{"n_layer": 16, "routed_scale": 1.0, "init_std_router": 0.00693, "vocab_size": 32000, "norm_eps": 1e-06, "tie_embeddings": true, "beta1": 0.9}
Below are experts of layer 13 (counted from 0) of a mixture-of-experts language model. Rows are named router (the router's row for the expert), up (a neuron's input weights, with its number) and show model dimensions 0-191. Each number is 128 + 32 x the weight over its row's rms, rounded and kept within 0 to 255.
After each expert's rows: "comes after" lists some tokens at least twice as common just before its tokens as in all text. This comes from a sample of Wikipedia text that the model never trained on. Tokens count by the router's weight.

# expert 36
router [110 125 135 102 115 130 142 155 102 155  84 179 124  50 144  93 174 117 136 130 141 113  55 137 139 114 152 145 132 121 165 134 134  74 184 168  67 208 158  93 187 123 152 137 124 141 140 126 124 167  93 164  97  97 139 135  57 115 142 162 136 119 105 159 168 167 115 133  83 132 119 111  89 111 149 152 179  82 103 109 133 131 109 218 162 105 178 181  98 109 123  91 171 177  82  78 120 125  77 175 130 140 151  85 100 155  78 108 108 144  87 119 119 128 135 100 118 174 140  94 122 152 154 181 122  86 171 145  89  99 145 110 101 136 148 154 206 150 152 169 156 170 105  62 108  99  90  90 116 163 143  99 128 127 130 124 192 132 153  78 130 175 135 155 153 102 117 165 115 121 180 187 126 139 136 114 107  67 145 107  93 166 107  71 118 128 130 103 178  88 122 149]
up0 [107 165 160 135 111 108 103 137 104 182 176  99 125 142 167 129 141  90  75 116 124  48 140 132 138 102 159 129 160 145 165 162 122 102 193 181 140 151 171 113  72 103 139 106 123 139 127  88 172 121 136  81 100 136 147 142 135  98 111  85 135 117  90 150 158 137 209  50 133 139 116  87  71 108  98 126 107 133 139 100 180 133 183 110 113  97 133 133 118 124 200 138 137 128 136 119 139 127 185 162 139 168 160  80 121 157 168 141  56 182 167 109 111 141 150 165  86 123 150 141  59  74 162 169 167 125 139 120 134 133  90 144 150 123 106 119  85 153  59 130 116 129 149  93 118 135 118 110  86 143 128  92  96 169 146 172 107 206 114 145  89 120 105 142 136 153 152  99  60  80 131 128 114 189  94 120 194 131 171  58 134 137 141 103 140  84 142  90 167 104  68 158]
comes after: "\n", "'", " ", " with", " 0", " He"

# expert 44
router [170 140  80 190 162 150 144 155 197  71 200  67 137 131 123 138 136  83  86 161 130 176 128 148 114 153 109 158 103 158 120 101 103 202 188 142 192 125 128 116 116 120  97 101 169 131 118 149 127 159 116 152 105 145 109 135 125 126 139 122 119 140 139  82 152  92  84 101 121 150 137 168 163 149 140 126 139  91 138 177 137 128 177 155  97 175  76  56  86  84 146 146 129 120 103  88 126 131  46 115 127  94 114  88 144  65 109 136 110 109 102 198  85  93 104 165 125  83 164 123 128 129 101 175 142 181 131 100 123 147 147 121  99 106 171 118 159 144 191 162 140 132 101 127 128 119 178 127 122 100 105  91 141 137 136 142  93 119 124 119 112 127  85 171 138  81 142 107 140 139 105 124  77  96  88  70 118  96  76 134 116 189 213 194 136 163 124 210 147 123 105 141]
up0 [136 110 137 102 118  88 114 133  88 172 110 157 111 136 140  80 133 157 131  98 129 131  82 183 113  94 127 167 142  84 145 140  88 112 170 115 118 157 109 112 192  91 159 132 114 128 156  91 136 116  96 115 170 119 161 136 125 141  95  54 153 144 128 129 102 135 156 147 146 149  79 172 103 164  96  91  50 200 112 132 160  89 170  68 138  51 106  96 140 107 143 116 151 120  93 163 111 165 104 101 136 131 139 169 194 130 114 165 146 122  94 157 128 129 152 111 173 148 122 188 125 128 126 158 156 110 191  90 188 120 114  73  91  84  70 109 115  76 133  98 122 101 167 122 177 230 134 114  88 132 137 136 112  89  97 124 139 135 135 162  76 168 124 103 127 141  78 107 173 141 163 138 145 107 149  84 131 163 102 133 208 127 141 187  98 101  80 201 152 121 172  98]
comes after: " to", " was", " he", " and", " were", " be"

# expert 30
router [101  96 131  45 164 132 115  44 178 144  98 108  72 172 139 107  96 137 158  71 110 148 145 157  79 161 102 114 142 150  86 186 132 176 127 136 128 125  89 137  89 119 134 133  73  80  69 164 149 187 119 134  72 187 136 108 107 152  99 152 143 120 135 126 170 162 117  98 151 140 148 161 120 131  80 155 136 193  93  77 133 109 116 144 133  98 135 136 131 131 164 114 169 196 183 118 180  76 166 118 175 175 105 114 156 140 159 123 160 147 100 151 140 170 147 160 159 134 167  93 154 184 106 115 138 108 130 175 177 191  87  81 123 116 120 100  50 109 159 115  94 115  80 176 133 135 126 107 140 102  80 105 134 163 130 118 111  98  87 115 105 120 122 146 146  92 124 113 171 144 127 117 170  63 129  80  89 151 187 179  83 110 172 129 110 105 139 145 156 140 149 128]
up0 [101 142 138 134 152 105 156 124 150 100  95 139 113  41 154 104 129 133 112 117 170 143 153 168  78 150 103 173 145 134 110 117 131 174 160 157 136 168 125  78  68 164  73  98 183  69 147 125 155 106 119 157  86  95 127 111 119 115 139 129 123  80 128 115 162 130 179 145 118 151 156 138 126 145 141 111 155 166 233 187  72 151 112 138 118  80 136 107 115 106 146 183  51 129 126 162 151 162  96 153  91 141  90  88 133 134 153 194 167 126 134  65 159  90  90 100 135 121  89 118 144  88 133 156 120 135  92 151 119 126 135 136  54  91 167 195 176  86 142 191 151 138  97 113 216 100 171 171 152  96 119  99 106 121 134 100 170 125 114 100 150  84 157 132 122 128  73 101 103 174 106 150  69 135 123 120 158 143 109 133 158 120 133 104 135  94 146 166 159 107  97  64]
comes after: ".", ",", " where", " He", " when", " John"

# expert 9
router [120 110 117 215 138 149 140 107 158  72  91 167 125 181 149 127 135 106 165 126 160 156 163 145 138  61  88  86  57 141 143  75 104 133 178 125 166  80 144 121  94 123 103 142 111 137 125 107 135 140 140  86 115 115  94 117 133 122 217  53 133 156  82  84 129 150 126 109 160 146 155 130 120 192 120 109 153  97 118  81 152 172 163 182 137 143 155 102 120  65 146 168 105 123 154  95 128 127 106 140  87 175 119  59 125 141 184 133 151 115 104 183 130 147 175  94 190 186  56 115  81 138  77 119 143  84 135 115  98 158  99 116 121 120 154 110 142 198 122 122 124 140 129 141 142 143 115 132 179 128 154 146 137 173 136 107 124 102  48 134 139 108 131 147  91 191 159 150 101 113 154 152 117  96 129  91 135 102 114 177 164 109 141 189 146  84 103  51 144 142 152 107]
up0 [101 113  99 149 113  93 126 138 126 160 110 112 112 150 159 132 113 118 120 172 102 165 154 100 188 133 127 110 143 111 187 105  66 113  92 147 118 160 110  82 180 105 163  88 110 113  39  98 138  88  91 131 142 101 149 105 133 111 174 149 123  99 130  99  74 163 161 138  92 113 137 116  71 171 145 166 158  96 161 186 114 143 127 125 110 109 136 133  86 110  98 168 120 128 123 154 112 127 114 148 140 121 107 161  99 149 158 141  86  87 134 139 154  53 152 112 152 137 168 155  60 170 147 165 125 105 162  56 187 106 100 130 143 136  93 142 127 110 142 129 157 103 141  74 195 131  94 160 113 211 127 127  75 168 204 154 174 106  52 150 154 129 139  87 131 107 193 103  95 108 138 162 130 185 144 156 194 152  85 164 168  93  96 168  84  94  94 111 166 113 110 149]
comes after: " the", " a", " The", " an", "The", " new"

# expert 22
router [125  46 158 114  89 155 151  91 125  90 187 153 102 186 140 130 121 106 189  98 134 216 107 104 145  89 115 127  83 169 104 125 120 159  99 162 101 100 131 118 102 130 140 192 127 120  79 149 117 124 145  96  78 181 126 123 185 138 180  64 176 156 101 114 175  91 130 120 174 119 130 124 142 144 136 102  79 185  89 137  75 154 118 129 101  99 161 128  85  53 161 130 144 151 140 151 110 130 158 124 144 145 162 120 123  70 154 114 139 128 150 150 110 165 145  97 170 139 143 102 153 118 111 124 179  82 159 119 126 158 122  56 114 154 163  76  91 137  93  84  88 143  93 108 106 127 140 141 161  87  82 157 170 172 147  94 119  91 117 103 112 133 179 152 157 159 171 139 130 105  94 117 114 145 101  75 156  72 155 122 208 121 132 119 144 172 141 126  94 189 199 117]
up0 [ 84 117 133 106 163 146 116 125  86 167 134  71 176 143 136 154 128 141  56 144  91  85 127 151 164 159 118  90 139 116 160  93 101 115 118 137 124 118 171 177  95 119 164 165  69 125 116 161 144 157 113 125 132 171 158 181 103 104 131 109 104 137  93 143 105 153 127 157  58 109 150 153  98 131 101 143 126 164 168  84 114  83 138  62 128 102  85 132 137 136 144  89 143 111 164 109 143 184 162 100 129 172 101 135 145 120 110 180 132 121 208 132  81 120  91  94 100 102 142  88 126 124 137  84 132  78 232  92  74 143  74 194 108 120 157 107 125 115  60 134 127 109 105 136 101  58 160 147 130 192 133 215 160  84 127 166 197 154 137 153 101  92 157 139 129 164  95 153 134 137 146 108 138 163 128 118 145 146 160  87 132 136 171  92  94  95 202 150 107 113 122 123]
comes after: ",", ".", " The", "The", " that", " This"

# expert 16
router [127 141  86 137 133  85 164 151 179 165 158 126 150  86  98 143 101 116 127 118 100 127 146 119 127 125  89 127 123 151  63 101 105 123 104 134  70 137 113 111 132 117 116  75 167 137 101 122  99 161 138 148 205 105 169 157 149 124  98 159 119 133 127 135  84  77  44 101 111 152 151 124 105 118 140 117 102 183 128 138 114 121 128 137  90  98 132 137 125 171 129  64 136 146 120 155 152 138 198 182 183 118 138 178  73 148 141 143 141 138 111 148 160 131 121  53 104 149 133 154 197  99  84 158 156 131 110 138 136 110  68  76 181  34 143  99 118 160  42 149 175 136 132 126 165 106 112 104  83 156 171 102 160 145 122 156 119 131 150 120 159 119  97  79 136  61 173 109 170 135 147 104 111 143 162 143 195 199 164 113 124  94  61 112 155  67 155 169 166 159 136 126]
up0 [147 125 107 126 109 114 108 156  98  71 177  49  73 155  67  96 142  75 154 115 141 165 176  97 142 108 170 159 107 190 125 116 121 125  95 170 104 101 128 155  98 146 211  98 111 127 159 130 139 164  59 114 158 158 142 130  72 132 120 114 121 126 132 152  84  88 127 137 124 134 176 169 165 105 123 112  44  68 157 114  74 111  87 180  74 122 140 130 107 121 175 123 147 106 146 137 123 168  94 117 169 137  97 132 120 102 123 114 123 151 120  78 134 102 130 142 164  49 144 149 160 150  27  71  88 115 139 140 143 112 182 166 130 184 185 136 177 144 159  95 114 138 122 105 141 202 134 183 122 171 106 160 134 118 141 126 133 106  82 111 106 128 157  72 141 172 128 158 128 140 122 103 109 129 132 153 131 131  97  86 120 168 138 147 197 145 154 110 182 102 124 152]
comes after: " \"", " of", "-", " and", " a", " with"

# expert 24
router [148  94 116 157 105 129 161 127 128  83 113 146 127  84  88 111 145 139 106 162 153  94  87 179 122 148  79 129  68  74 223  73 168 105 102 125 122 160 128 157 201 171  78 149  99 132 179 129  72 142 163 132 174 127 162 111 134 160 101 137 139 121 151 149 115 102 106 131 161 114 122  59 103 118 194  90 175 107 121 133  79  98 136 171 151 146 156 101 128 193  85 139 107 127  64  77 125 126  93 111  95 130 133 177  80 130  93 117 110  79 139 161 186 128  90  66  76 121 142 113 108 103  81 121 158 170 147 120 154 112 167 145 123 115 155  88 118 145 122 108 166 163 115 139 152 129 132 125  69 163 202 116 125 110  79  87 134 120 100 112 167 120 176  89 159 102 145 154  76  84 147 169 118 117 143 164 187  95  91 165  95 147  69 142 160  89 147 147 139 144 125 151]
up0 [123 132 109 204 137 119 156 108 149 117  91  98 130 132 136 163 101 106 156 140 123 191 178 145 101 140 109 138 146 109 129  98 122  99 164 117 126 168 125 122 111 145 135 106 179  67 150 170 128 117 140 156 160 105 118 130  66 110 151 115 165 110  98 127 174 150 137 143  94  71  87 102 222 101  90 170 137 167 152  98 155 153 135 145 116  34 120  91 148 160 127 123 127  80 114 163 163  77 146 106 150 138 116 114 151 120  84 158 106 118 129 160  72 121 128  54 172  75 159 123 110 116 166 111 175 122 135  96 195 133 128 140 129 151  93  76 149  74 129  72 165 128 138 132 116 118 124 140 154 160 109 117 160 164  95  82  88 112 103 133 181 117  76 129 220 101 110 166  59 151 111 128 164  75 154 165 112  93 182 125 105  88 121 148  95  87 226 138 144 140 139 143]
comes after: " of", " a", " the", " in", " to", " with"

# expert 23
router [107  93 162  72 139  98 139 146 120 117  91 126 117 142 149  99 148 127  96 155 141 147 157  83 149  52 100  68 141 142 154 159  99 159 131 109 108  59 183 103 125 115 138 155 102 152 158 175 128  84 181 140 174 112 123 129 117 133 210  56 115 151 161 116 169 153 110  74 145 129 138 189 120 135  92 145 141  84 160 115 212 175 182 136 147 114 122 198 140  96 123 154 187 185 180  89 129 145 128  88 125 102 154 153  99 108 108 181 101 131 123 172 160 108 175 107 121 120 102  84  97 149 118  99 137 124 149 120  87 122 145 120 124 127 145 131 105 172 174 164  77 188  93 171 140 125  82 121 178 161 117 130 112 184 168 145  73 140  95 146  99 142 152 120 127 119  93  97 153 132  99 105  68  67 109 134 139 124 135 112 105  78 179 181  85 128 118 149  99 194 103 149]
up0 [151 168  88 134 122 148 177  91 116 125  92 154  91 130 163 162 148  73 136 114 152 192 187 157 147  42 115 150 139 142 171 139 162 163 105  90 149  91  87 170  86 120 141 110  64  76 144 154 115  43 107 133 184 130 130 123 153 134 140  92  94  99 132 164 149 121 107 144 127 148  62 157 183 153 108  93 142 132 152 149 169 150 123  92 175 160 108 122 171 206 176 117  63 167 145 135 170 190  97 141 155 164 144 141 108 148 167 145  96 117 135 163 156 119  88 193 136 129 150 151 103 110  98 107 115 121 139 115 163 102 127 120  50 184 111 148 101 122 130 135 147  87 116 111  35 111  93 123 130  85  98 144 142 127 173 126  61  97 139 165 141 146 141 100 137 139  80 133  76  86 165 104 158 123  89 123 157 130  94 112  85 150  85 120  96 125  89 131 154 133 156  95]
comes after: "\n", ".", "==", " ==", "===", " ==="

# expert 28
router [ 96 133 137 172 167 106  91 201 185 126 145 137 159  71  76 154 111 141 136 121 125  78 144 135 140 205  71 152  76  84 149  76 105  96 105 107 114 100 167 130 190 126 167 164 132  96 111 132 123 102 148 118 104 125  71 102  85 143 124 166 138 119 169 193 108 147 156 133 147 154 114  94 101 130 153 117  73 156 114 160 142 140  96 111 102  79 126  82 115 158  73 173 147 134 166 113 129 148 124 130 105 140 144 175 184 178 155 119  63 117 156 141 123 108  91  23 126 117 157 136  83 126  99 159 147 148 146  91 155  83 119 169 155 123 130  82 100 135  73 109 126 147 171  79 178 120 154 144 128  50 151  88 110 165  92 113 126  90  86  94 156 125 121  82 178  96  82 109 149 125 117 207 111 150 142  98 121 121  92 146 110 140 130  63 128 130 142 135 100  90 153 144]
up0 [ 91 176  85 154 146  95  67 175 135  86 149  77 140 156 124 105 106  99  86 150 136 124 189  73 133 101 142 140 135 115 152 166 180 127 113 104 126  90 170  94 189 127 134 110 108 154  76 110 176 104  46 120 140  89 150 150  80 160 163 141 120 133 148 109 109 118 150 117 121 112 142  41  96 114 147 140 134 154 103 196 182 116 134 132 159 121 150 171 151 136  63 150 119 126 142 157  83 119 132 130 100 136 136 143 159 151 123 109 138  91 140 182 128 157 152 111 131  95 139 152 159 131 112 137 107 182  87 130 157  81 164 116  91 164  90  80 143 140 138 115 109 105 184 102 157 124 116 126  93 179 110 178  47 125 134 133 111  94 158 117 138 159 174  93 178 135 140 142  97 126 175  77 115 193 145 124  85 160  58 115 155 155  87 131 145 137 201 117  78  63  80 183]
comes after: "'", " is", " to", " and", " of", " with"

# expert 0
router [133  78 148  76 115 148 111 134 126 192 141 118 115 154 157 118 129 147 154 151 166  46  31 136 158  61 138 147 219 139 137 171 104 164 118 141 138 174  96 124 114 113 153  90 140 134 162 178 160 128 141 128  81 155 157 138 157 173 154 119 154 119 120 127  66 172  97  65 178 118 149 104 151  85  94 156 164  87 125 128  82 147 146 162 123 161  90 144 115  98 140 117 142 120 108 134 113 143 131 107 114 145  98  98 197 140 147  55 156 159 155 152 115 112 185 179 120 158 101  89 105  90 198 132 127 106 150  87  76 164 183 102 108 143 142 105 152 141 142 139 105  98  67  92  85  98 117  98 175 137 172 103 126 119  91 194 141 157 172 158 138 186 172 153 118 181 167  67 132 130 138 110  95 111 155 126 149 144 149 120 108 125 140 171 119 158 103  93 112  93 149  95]
up0 [107 151 164 111  64 123  84  33  80 142  57 150 152 103 177 145 121 123 119 133 131  92 185 160 167 156 113 150 181 141  98 111 110 113 180 161  97 130 127 150 128 112 179 129  91 112 117 135 108 183 101  55 143 142  83  91 115  92 139 171 134 145 166  57  72 170 123 127 143 170  59 103 195 113 131 114 137 139 108 126 127 181 127 147  87  84 148 117  91  91  71 139 176  96 167 121 151 140 151 126 109 106 165 126 118 157  95 117 139 179 152 108 107 113 114 164 103  95  99  99 119 103 122 142  76 154 169 108 121  98 127  91  77 108 123 188 154 128 127 173 143 160 122 163 146 154 150 164  86 151 144 107  95 151 138 180 138  84 122 158 121 132 137 123 180 117 204 133 112 135 159 138 177  88 113 130 167 175  99 129 162 183 139 103  47 164 112 145 118  80 123 110]
comes after: "|", " |", " the", " United", " New", "S"

# expert 32
router [135 172  75 107 135  92 144 129 131 145 164 132 144 122 106 160  78 134 107  77 121 175 139 122 155  72 108  84 143 111 124 205 152 130 138 120 148  78 122 137  88  91 162 132 131 197 130  74 178 149 153 120 107 133 171 124 139 125 143  96 186 126 166  81 113 109 175 135 137 157 129 146 141 181 121 101 177 119 114 181 153 172 182 124 145 113 149 148 125 169 108 121 163 149 200 101 109 108 211 129 138 107 101  96 167  93 130 148 116 148 138  95 148 166 123 165 109 126 130  84 136 129 129 130 154 105 140 114 111 132 136  74  66 129  99  74 170 135  97 175 109  93  98 200 116 118  96 123 149  75 155 138 174 100 108 104  62 100 177  64 176 139 101 174 104 142 133  78 112 117  42 186  82 178 115 113 143 150 185 124  91 113 145 179 174 124  91 152 127 166 133 108]
up0 [166  65  82 120  48 138 115 133 148 131 157 131 137  94 108 150 113 110 104  72 113 109 131 146 100 138 120 112 153 140  63 162 122 119 156 122 107 122 168 173  82 151 103  89  62  78 134  80 119 126 153 141 226  98 203 105  86 108 176 109 124 129 146 158 139 137 143 144 111 130 110 100 118 134 172 154 117 121  98 119 106 184  95 175 158  96 140 141 149 127 140 111 155 145 137  65 100 124 136 180 136 141 165 106  77 137 187  93 148  94 143 147  58 183 131  89  97 136 109  77 140 110 124 140 116 150 133 108  99 150  78 156 145 137  71 133 125  80 155 116 120 137 199 204  76 175 156 143 144 128 121 166 157 185 160 141 106 126 108 164 152  44 122 140  90 139 135 150 136 137 103 164 151 113 145 144 151 184  70 143  77 113 167 107 128 172 166  57 152 149 129 117]
comes after: " |", " ", "N", "_", "=", "/"

# expert 37
router [133 111 147  99 108 151  83 120  91 201 146  85  45 108 165 130  98 118 115 128 122 200 133  97 137 155  78 137 199 124  93 156 130 105 107 159 112 111 129 129  92  83 130 163 187 131 139 136 102  81 173 120 133  95 130 169 107  90  97  84 166 163 173 117 200 143 102 148  72 124 156 103 140 101 165 193 134 111 153 156 173 126 173 130 111 111 136 166  97 130 101  89 112 103 150  45 151 117  88 112  93 131 123 125 170  56  86 110 125 137 146 137 145  97 101 127 106 142  90  97 137 171 161 134 119  89  92 135  85 143 104 160  72 141 152 150 119 146 162 141 111 153  96 130 111 114 111 161 194 163 146 103 118 182  98  87 119 127  88  90  97 149 130 123  80 164 183  98 178  76 121 162  97 141 143 167 168 169 117 194 151  89 106 175 183 135 154 100  79 126 147 110]
up0 [121 139 163 205 117 112 104 124 198 122 118 166 114 177 110 143 158 129  66 181 146 111 111 151  80 124 122  79 151 143 154 106 123 158 109 101 104  85  92 143 124 172 135 121 143 198 149 135 149 153 170 155 156 105 159 129 106 128 142 155 137 131 112 137  63 111 133  79 159 102 175 144 109 106 100 109 101 117 173 152  81 118 159 143 132 125 151  54 115 113 115 103 155 107  64 149 158  81 120 122 168 135 128 107 110 100 142  84 121 118 166 146 161 196 136  80  94 143 173 160 137 114 146  45 123 152 160 197 152  72  99 124  78 148  50 133 103 134 172 135 116 112 138  81 102 115 136 129 104 115 165  88 106 144 164 109 109 150 123 178 192 108 161 151 199 127 156  86  87 120 153 120  48 145 113 139 122 118 152 200 159 133 129 139 144  64 109 137  60 124 123  72]
comes after: ".", " =", ")", " career", "Personal", "|---|"

# expert 31
router [130  99 157  84 132 130  97 102 135 163 181 144 139 135  93  71 130 121 116  83 120 116 160  99 164 110  38  66 200 126 168 144 113  92 165 123 125 134  94 125 100  96 120 147 136 165 164 158 120 138 155 145  80 169 122 100 196 137 139 137 164  84 125 104 149 106  94 100  75 153 150 148 129 138 109 164 150  89  56 131 144 150  79  81  90 128 146 168 133 155 132 174 146 152 193 110 123 131 203  81 124 115 117 110 127  91 134 162 119 185 138  86 128 170 142 164 108 175  91 108 149 194 138 156 143 107 170 118 105 105 168 119  96 128 135 100 171  96 185 157 110 148  65 132 147 121  68  85 154 119 167 127 135 136 164 137  72 134 189 148 129 181 125 169 112 138  96 154 129 115 128 168  88 112 198 136 132 127 161 186 140 126 170 154 105  82 109 128  65 172 121  76]
up0 [178  53 123 129 137  89 130 100 176 169 143 131 158 177 112 149 140 100 121  97 152 104 125 137 174  78 130 142 175 122 146 119 107 114 191 181  94 106 147  62 120 175 119 157 117 106  88  91 212  96 137 165  79  86 119 128 144 134  88 167  76 163 126 176 101  88 109 152 134 103 154  69 126 100 142 141 102 174 145 111 182  83 170 120 102 144 197  99 138 111 125 159 147 106 114 133  98  86 167 126 107 129 136 124 117 141 131 171 106 174  73 141 133 180 118 165 114 132 157 134 152 106 121  91 135 120 109 136 117 182 228 146 128 111  90 137 133 116 112 115 102 113 110 121 150 144 143 185 117 150  61 119  68 105 149 137 115 123 184 112 141 101 122 121 198 128 122 125 146  76  49 166 106  71 154 109  69 126 120 108  75 110 122 141 165 113 189 148 154 104  99 178]
comes after: " |", " 0", " ", " 1", ")", " 2"

# expert 38
router [147 146  76  81 115 115  76  91 150 138 191 150 159 113 116  63  96 125  56 129  93 152 133 124 188 121 135  72 191 168 111 177 130 157 120 116 154 112  97 103  86  87 137 120 133 175 149 117 111 147 114 157 136 172 163  88 176 162 112 107 148 136 124 109 152  99 137  91 102 160 142 133 113 175 109 131 192 110 100 180 126 137 142 113 109 131 149 163 117 175 141 163 170 165 176  87  84  96 230  81 113 140  94 110 107  84 122  99 143 188 165 134 128 166 141 191 171 174 112  80 169 151 115 153 155 122 121  99 101 138 135  83 113 154 107  82 117 106 118 130  82 145  90 145 107 111  98  94 139  87 124  94 164 150 175 145 162 106  97 150 150 103 122 165  45 135 184 115 124 123  93  98  72 111 118  99 159 156 180 183 129  98 133 137  79 112  93 143 116 173 129  93]
up0 [137  96 129  73  92  97 148 116 169 136 112 168  22 124  74 103 112 105 116 155 142 162 131 148 164 127 164 126 137 115  98  90 187 150 119  96 186 169 158  90 105  93 127 126 160 120 109 101 118 114  86 110 108 117 149 144 124 140 141 116 172 133 107 125  91 115 191 153 150 153  89  78 139 147 161 105 152  54 145  96 129  76 106  78 196 147 111  91 126 135 167 169  82 132  72 113  83  76 117 182 138 122 117 161 134 161 153 125 114 167 159  74 135 138 131 178 163 120 118 178  88 104 127 108  92 158 182 110 126 143 168 156 207 169 157 128 159 160  77 144  98 122 146 153 126 159  96 182 156 138 123 115 134  70 111 143 143 167 183 138 128 131 107  61  62 130  92 102  73 101  68 126 125 169 140 163  65 124 119 164 104  98 156 132 169 168 136 144 150 152 137 137]
comes after: " |", ")", "|", " 3", "\"", " 4"

# expert 17
router [ 65 122 111  84 124 122 147 181 189 154  78 165 145  95 157 170 147  69 209 141  73 127 136  59 174 135 118 123 156  68 112 125 109 135  51 102 132 169 146 140 161 137 108 129  64 165 144 117 115 132 141 132 128 112 172 126  98 130 114 107 141 141 163 159 129 150  90 127 105 127 125  74 110 124 112 113 140 158 109 170 140 124 145 142 114 132 181 168 171 156 106  95 171 157 122 156 134 157 128 130 137  95  83 153 144 188 142 150 147 132 114 141 158  94 139 131 159  93 105 136 133 123 174 105 121 105 112  82  84  69 103  56 164 115 139 130  98 132 123 187 122 105 214 111 140 140  71 126 107 139 128 154 139 141 136  92  60 151 164 139 146 165 111  89 162  86 126 169 134 101  97  83 163 151 110 138 117 239 118 138 123  71  75 100 146 150  81 158 209 158 119 134]
up0 [114 120  83 144 118  59 152  75 153 166  67  67  55 183 122  93 107 100 108 173  57 108 110 126 146  89 169 165 135  89 103 137 152 177 137 131 151 113 167 102 113 121 183  99  93 173 103  82 148 146 101 126 115 122 130 145  70  98 184  78 167 103  56 200 179 110 117 123 110 165 123 139 136 150 111 121 144 157 120 122 180 150 115 153 144 118 132 140 113 165 115  85 130 147 132 136 158 148 119 112 100  98  94 112 168  69 129 112 160 115 186 131 179  62 152 148  78 115 173 100  87 121  92 116 154 137 114 128 107 157 126 111 169 136 188 105  98 142 118 149  93  86 196 154 127 127 135 146 191 166  85 144 151 123 148  90 140 116 123 132  91  76 111 128 171  83 167 107 116 151 158 157 127 149 123 142  97 116 126 155 183 114 181 109 191 141 141 142 126 182  59 143]
comes after: "\n", "==", " Al", " ==", " al", " University"

# expert 35
router [141  59 107 118 145  92 124 125  76 127  63 176 113 115 172 139 137  83 105  59 102 145 145  76 105 135 141 141 133 128 168 141  84  84 136 146 205 132  77 144 101 112 146 123 109 108 189 101 181 156 162 142 210  92 145  91 136 121 117 151  63 141 140 131 117 148 173  78 154 169 152  81 115  89 155  84 173  58 102 130 141 153  78 117 168 139 127 156 142 147 135 149 105 116  84 130 126 113 133 144 140 132 154 137 190  82  83 103 129 112 134 119 170 118 133 102 109  93 106 131 106 118 114 147 136 138 187 108 101  69 135  90  82 180 141 127 168 172 206 142 156 162 180 167 113 150 112 153 109 103 143 107 155 134 124  96 112 143 151 122 115 165 209 132 166 100 123 123 155 122 154 189 163 130 203 191 128  86 168  86 114 123 120 119 112 146  79 109 159  94 166 110]
up0 [170 143  77 164 166 182  57 125 206  88 146 112 108 147 131 143 133  68 103 158 129 153 195  98 151 217 147  95 111 147 154 141 123 158  63 199 158 118 123 138 150 117 109 138 156 122 163 103 135  69 147  94 154  93 112 178 109 124  97 163 169 131 145 157  69 100 160 125 110 112  84 138 146 119 162  81 121 107  92 208 157  88 114 127 187  96 152 109 141 153 124 156  60  98 129 156 131 114  81 131 118 133 190 157 148  64 113  85 137  86 144 132 139  41 125  80 126 101 102 154 136 124 107 102 135 149 135  91 138  86 136 145 132 107 140 119  96 142 170  42 115 112 149 118 174 136 149 115  98 133 100 177 136 162  98 148  83 162 101 112 139 107 149 161 179  93 156 162 151 136 109 166 126 148  91 109 133 115 100 137 134  79 143 136 194  89 138 125  98  93 134 148]
comes after: "\n", " ", " Party", " National", " Coordinates", " under"

# expert 4
router [136 126 124  81  69 103 110 130 122 178 157 177  59 123 119  94 187 131 157  92 152 125  87 107 136 168 107 144 183 141 130 116 201 158 106 122 115 105 108 133 118  99 101 154 182  92 156 101 141 120 135 128  75 135 114 113 123 169 114 143 163 197 134 152 171  97 162 148 115 102 161  88  89 107 118 128 114  65 159  99 122 124 105  73 100 113 126 100 108 114 163 151 185 115 108 139 136 121 174 110 115  84  92 186 116 118 130 111 151 110 191  82 107 110 130 124 120 128 127  86 141 119 134 125 180 127  89 166 111 144 161  69 175 212 126 134 173 123 134 195 119 127 117 118  90  96  88 151 159 102 126 130 128 136 189 174 123 101 185 151 102 168  95 193 116 164 159  79 176 146 101 163  63  92 128  66 170 110  92 134 159  95 102 189 104 100 188 136 127 180 152 114]
up0 [183 134 126 128 131 139 125 177 138 135  76 145  82 151 114  97 166  77 153 100 176 169 113 123 133 166 123 106 116 167 163 202 136 100 184 114 191  84 200 136 113  96 164 129 156 110 189 137  74 143 140 102 146  22 119 136 133 138  98 131 123 105 109 138 134 155 118 137 156 161 126 147 138 131 137 103  95  83 156 161 180  93 117 135 137 119 107   0 106 158 143 187 119 128 100 155 121 112  82 119 100 103 112 159 139 146 163  81 104 108 195 133 137  70  10 114 148 120 129 109 146 148 173 105 144 142 132 136 139 106 108 143 108 126 171 160 130 110  85 128 124 105  93 122  90 159 146 135 148 133 126 166  75 164 137 108  99  76 116 117 106 110 137 136 187 159 153 182 132 106 135  88 135 123 131 161 118 143  90 109 180  82 102 140 113 125 189 147  86 119  80 131]
comes after: "-", " |", "|", "==", " •", " Binomi"